Weights of a small mixture-of-experts language model, trained from scratch on English Wikipedia.
Size: 8 layers, width 640, vocabulary 16384, 118M parameters.
Training: a variant of SOAP for the experts, 553M tokens, 4073 steps.
Below are experts of layer 4 (counted from 0) of a mixture-of-experts language model. Rows are named router (the router's row for the expert), gate (a neuron's input weights, with its number), up (a neuron's input weights, with its number), down (a neuron's output weights, with its number) and show model dimensions 0-79. Each number is 128 + 32 x the weight over its row's rms, rounded and kept within 0 to 255. Numbers have three digits each.
Before each expert's rows: "mostly gets" lists some tokens that are sent to it at least half of the time. This comes from a sample of Wikipedia text that the model never trained on.

# expert 1
mostly gets: " (born ", " (age ", "- Born:", "- Country:", " member of the", ", New York"
router:079134140102073146133139129113099200105147167113115133206132128070133144081133143107134151135142094145085103133131142022168146098108123087129093180184122080117119121173105115093084130094112149135173216116130154145165130138134113148123094105
gate0:165113099100106142146172129116097089115171145137080112117114150142077122142101127096189052170109116096087056117125124146090127133121113109097116140120136079117094109152119096150138174114121090116161173170169126122140097097146111152093152112
up0:095175135139120103129101089092146141153083067140179097155139079121124142134068167153172164099165112190101170140114160099047163131078109106120106167182060106145132184099143111142143162135183088125176096082142090181138131186095114104129159088
down0:167137114112144150104165107188136198125146093168058073137181141174079087123146180110165107082156136141069160146172162106126183153184141108172147121116138139139103088113114081148028090145168192127110087121128195080169152118176123118161152130

# expert 4
mostly gets: "\n\n", "==", "===", " ==", "====", "\"."
router:121060173173130093197110103149111152143084117064164103155144138122129131132164114093097162205088110165161183106137061144116169130153100129142161141161142078112215131116113086112186082165135077169135096117109116137119165101085069110071147154
gate0:126133144126124083181100175176095108150118165129148117120064123112127126071115123105166118161141207085060119119122165101121165161115159129225138103122103082103178099087082214177108094176104179075117111165111104107124101097207167173094115161
up0:092145160111103151095130143142084119119108101150101143107149077155120142089134187087104138159136092096119088148125125128093154147151089115048114133073177101093164138134136186130152125096133110123088130132136127100138075136112164116102107143
down0:127145079106135097108170094165118148098168111162107116085135111098139087098114120201127131165117150078155117132116159129125080161154128110126193072087127113095153106162110189121087156105170126116194129107085137122098190116144138120147142110

# expert 11
mostly gets: "\".", "es.", "er.", "ions.", " | .", "ing."
router:100106179130121137170149090153075126136133103101128117160138132150151161147136136119115138079088130079168163072157091086145154121135146083089156049141162151067153068114130141163095121135148043182134094132092095151163105105138106050158148112
gate0:119124123159136100140157104155122116162079162084164190068147081126084169153148098121121077106093185057127120064083130114164091110104150082161154088087147124159177183145143125105127119120068125155070162160097149166136106133042137103106092140
up0:143093117188109095121155080197101112204143166126167139109136086178149154144145095108145133165162142114148178138138147108152122132109157084148133114146089184078086114133110080103173158127159170105142148110206107150094132090047046155036111144
down0:114072109115162144135128111105130114080161116148143091116149119081142082131157107163123126117099129175067142127163139192133107135165077104091145088039105136176107060045103165055161159162155182096116127143117095156096134084130149099129181108

# expert 3
mostly gets: "ford", "ley", "ville", "za", "ton", "ko"
router:119191147152176137215110198093084110166110176178131083118160097169106139164134161116105132135124129068143066165138137151140106167144169122173122057151115183107144171142155146144079144093101162082145104094117157136070145150174157140085157091
gate0:110074095136141157114192153166151130098145156083099136093117139100072108130154171144158175109150115174138159071123125074127180085176088082081118135107137102108133096113167148083158141113068139123125153134104119099132108136138050104122098153
up0:110181118157082082138134211095192172072147062081107142192082097179072145115098106118116149181126108106110142188156130126129061159068112168132159123120115105119167178140128078126080088126110125155177111135057083137099127117063148137170167074
down0:150111154097090160108095110112146107130147139129129126150116131121194089051121111143141109106137135135115162169127127162152136143081098133127135155124145100126054183132123042122118113110115176150146168138127090042133144167158121139110125157

# expert 13
mostly gets: " had", " has", " have", " also", " has been", " would"
router:146116095100094085060138124105153148088157074076095125093073145092125127128035093135115090068141122154139115089128141155101147158083124215093134102090142077102085073130156145110140056141115150129103142135138162112153131108142125103132123125
gate0:179155139144130139078063180145115139129128144163157092101130131140120137106109120131124170152146137114167111092116093178161162122127042159102128108178169116137101124184104147121153098112148127128127127177145140178156124092146130142170196180
up0:159119095171192138178145120099124124125067144099119107069128088109116186048148104105066152160135123097100146128103128151134147116106098069171144130136191165098161102156076167118133112118166161123072159072149164049100125147147178114175103125
down0:081127125157064164132158086153136154134137134104164169119165053175108137094170177131140148123132131136122133120154111197139105174139118133120151122156179175140125118143091172134148108111158122142162114144123169137197123135173138121122093159

# expert 10
mostly gets: "2", "1", "0", "7", "6", "3"
router:090136144145145121115134096159188132074150084111207116109163182133129089110171100129094104116120102169141098091097072086151124112128139108077147131098100091158111154090131085155165119157143057137108144172127101158142136123146122146217113176
gate0:142097124083106128147120157082139148135084137146118123133087100167084113127170097144128163175103148183096116119114145163093066131155123187149104151103125177120123133152134174095145091114074092069179154041146117101187105131142105177142126142
up0:118162094162130074112108091102125102139184088142080137157179138153181147125093117183076135101113105123133142128132112141132147145122141143124127103128204074161142144133150172101072118126082122138105121094170135157125156124037087137122147173
down0:122129163144146073108200091127115137136138171171132180129141085114188125109133157147139149097127138168165152127080123108134074099098122124093097112185164093126131125132151091124166078132157111133121115102143147133142166139134137139100155120

# expert 12
mostly gets: "% | ", "°N ", " | +", " / (", "″N ", " | −"
router:107129168181113151070142151086117149106165135083152155077144134137142120125104104151120161174106108141150129118189090104132132092144089070121115165162160111174125102120148089115127111158128090201126134131109057166111091127095101148174051132
gate0:126133071150067117164105128112141199129169094159089126106118105096134136135139121140089135136132150185099111166097082076189122182097193084193090101149163129122089132172147142167070055123115165072082118063116132102087197144168099084132129108
up0:130087165120152145149145126081149122116122156092076107104116119086091193117122091128117149114171094212133113091131117164142169162156145107123083137145148150189140090146074135088144117149176096135175161184131074127103161125081171067099154154
down0:162137046163123061141157211143154146090151121092102086160113094104032136131147160169084103168146075137165139135143108144065131142086100089135096145136112088160142165124196136089124095099128066153115086090193139153120101154112095076075130154

# expert 15
mostly gets: "- ", "′", "In ", " and ", "°N ", " In "
router:110030133146073079115114099125127067149115135162199094159084138122142122093110074150115168101148096167105193196140152133119100032182139117117144179077118157091085177170130132182182114153137127164108166109198098113158151105083120128111057111
gate0:162152081086163171168109107078164132170144073171165132089123092106166142090102160157170101151145127178132133129109147126109160223126189103119152157092154135057105095067128130099193085150163131129086128099112061100098143123128158229098047104
up0:120121178159163151130189078136114161148155133145178115121115070177085069165085139121116203122125132136119122125118137136142193125173151119083167099134109121088088150155125068134081147189145122106189121169060143177146137106180127144089149122
down0:140129211129091124158112134168131159205170146117136129156122151131144139152129159119121120118115103149153143158111157112121094102101115092142171112144109093128148178166167171151115144168153191093119133134139137148144137065163124170068118142

# expert 8
mostly gets: " Army", " Church", " Chinese", " British", " Royal", " People's"
router:189151115149165181164073130127084100169131122197175113114137102148093135114180103123139101118075122099144116095093160086142120165192133137172047164097079155135194162100104137076084157148095091086111129118129153164153112154160111157123160156
gate0:145133136168144202156150180126152144079053140091163180152171125175149114171105122135136111065140124086109123140131123123112051104160146191123151146145123096174138159099145179158119124149109134218137143095093169079075139089101148090066126104
up0:129055110160077137114126163168091117093108094122085107152113187172085137162073116113147160121148125176125086161083150122072141171136152156140034120108122140141136124067155102105138159110181148125120162155130163108121066126101078126087084160
down0:107169139163134149059181104155118103167105124091096092120155140145090103112134154087125109082170151118104143114122097088078107102193145082179135167122134162127052101143188180085117122143141155131136133132114159117164157080139117133129071146

# expert 14
mostly gets: " that", " it", " his", ", which", " were", " had"
router:177147101072146126085136154152116098144163081196186136125018053153129138068147100144130103121141143084112087126190103181164133149198114162079076137098104114204122142092131170163090109131156132103138161141114109152157137113114147122129133095
gate0:112127142077131126120115132120145082158174113101177137127145069156142168163125076109092104147108082122140169095118181126144099097112116139128119100152078127133141091103132029139162124052033172157122132125213168060100127144107025098125186132
up0:075176057133097127143151110126106174060158158151109122116161092195153177095112154129161127133103087191156182121105158148099137144129146106140088162148157181128118108111127113186113129053127147155082170132137138125145148162108109152168168103
down0:147194165131066144179144115070098130127071124140133154125124134106113162156192170144147095195134190157159121176110111129097058164129136073109085109107105140099145093115109127163085169131114105111087169079142111151099100121108119168089124083

# expert 9
mostly gets: " film", " group", " government", " album", " music", " book"
router:110129062087174182119173175123151100189150127128050134096073127125103160134100135082173150143111153121085146182142104137116141150111116167157142109131112155165127174104125103167136163112137198061143145117096215098102146121157157191124161140
gate0:163164080095128114115148153106087130158100157140162102073061134134129133198106133085102130116083187157146121109153158138070130169023159119164144191139163108115077185157081151136144171156147186167123161152121201149178133110088087097173125079
up0:113112098116151110094110075132098076144131155092106113091104153147068114149145115144113158137149120180159117131125169131085076141137139081153128117090082118111124169071120094147162094202149169162108135086178124129117157093117085119043149209
down0:088152152108167123083091079127120137157137134095109112120081152146144077178113095108151147095081138092092109120162096122062133205095146155151085132137130121215076128150130127138100126147084165179118148153117106137132134159028097109121087140

# expert 5
mostly gets: " used", " began", " held", "ating", " can", " came"
router:134116095067156131089148124170137199097159090141122160119111153146163113159053150147142094104140114136120085112091173170110118149053137195082160117114135115081088086109158084086181116085150172116118105146162159101119150141102166103116131164
gate0:128071151108095112110110102175152093105102140102060068102144173098106155107111107134096157135103117158123150141117093123169130141156163141177101140089078136106139107128070135137121123183171177144155145072184072116127112112121169146144113119
up0:169100132134124113128146151117150112173145145147110155157158188153162126153137140088144055096136133116151132098135138131151198205129151098184124122133137027119134145109117145100116123155057104091125122164117141126106137148140137159182099150
down0:121082148130125150155180136190084097077136127108125058184145112144155163150126175146149111116108153115067132049102154169076101126090133128135146051141083143073082167116044137071080100099109155122150086117137129123136145112138116133123049126

# expert 0
mostly gets: "\n", "ungary", " Kim", " Gal", "odd", "ö"
router:089198132119168152171148109121164177124089193110130129136164136117087128123171178094131140142141131086080132153111147123130168146156188129143132142125133137121139122120120135147109175083114120155132117142120104138120053117160106097117120133
gate0:177211086113113150123134184161146163111074128133153149212092114187111119090114118148159058125149161104092138144132121148168091175144131082135107163100122129186120087096115106119122136126096109162122123078168095202131186075101125134104089115
up0:176107120071106129102081114164129104150138166109152125117093148056165112167133118186108103047118152109128130113098122165120147196165103135160106182123120084128099141190110177134161172116166150182056105138110125096149127104156090086100122056
down0:185119140144131122101124200083176051168095147117135092126127119147105075108090118129073211054115184155133126091163157150102100092152153113180080123152091110167052182163149167115099148109101141147091153179123135165119127158075124102125167159

# expert 6
mostly gets: "The", ") is a", ", a", " of a", " original", " used"
router:130117099123087148071085145171132160138068178105132124129185107093131152115112120172174129112135138124148194173104170117133069129143032075140108169146077122109107135120114070144185158100180159189124092093088082106141121129167146130124068134
gate0:102145091110137120144147080150154126138105162145082189145125088118096156158149125127088208091082160163159115109112106128156176136216072151159172128106220151155110174145150113107121146098091144131122166133127156093086125162090134107102151090
up0:162099134149157142109187123169145038139157082125090096152114061098059142157127170057161133123121097070108135142134158141092117116142174054152099147183095178087127115121118146151091129130137140133198162162117158092133125155121118120095116101
down0:145151103131092130132102129154120188070128119054142140073143152139130169108142226187151132110090199093103122185125128115162107092085134155115092114094152100150123111184134137101131131137116059155212139121111100083111179215141119138088125152

# expert 7
mostly gets: " \"The", "ph", " \"T", " \"L", " \"G", " \"D"
router:136148125111123105155153106145108100093136162147079107117136139168165154168141143170128103126126126153149104131095136144135133103103158115122110076156138191153130120150159174123115130159148160107154093134106122124139140154115146147091173152
gate0:146114175102128123161124136142174125080113145122142178162115149058076138204100113157088099064108134103154127077145109091125164132042167049085149110108133127127132152149177184123095136179194138165113088177114102135101160092113123126142098112
up0:080122106088121111112145083137093143118167141149157177143147173145128105113116113126176155107117123175087150092109124104115147055110093094134041117140146126136186130116145159136133138132144175044201188153140130174107146064074105112134064190
down0:153144124165140159108144165085135149081104131159097168135164153149135141139131144147119129119119139134114093112131081178152069059153122142161115073113195163136166120115137137167178112148098038149096117150099134124148147145066157156125172081

# expert 2
mostly gets: " Cup", "----", "| Win | ", "š", " Championships", " | FW"
router:143149185202151150142160084100180101129118155104069141127194163114101133185186134111133165154131163150099102140094123172169114148082166127173114131162156143169133117183097182080072152122106129133154134125099087120075153162144098108134149114
gate0:122092217193134144127191084130138136148084110167110103129110107096146125146120113117176159097132135237131163180107132111211129129139179159167172152182168125123063119117136179065142136154105093098116175111092098121117099149123148106152051145
up0:153154103069140148107094159090125185126139143109185179081164127082121117142144140135145107130092154099164158147144098105117159107189081107106103164105138183071104179097101093123189147157093131117109145103111090126138113105111155107124124095
down0:154100159084071141107069135071142175112153177082045149122147148028090097133188144106163097170158153166100163173136094087126117040138155154168155106110131089142107169115117117135137128126096096164153095101178167089113095086132080165073170117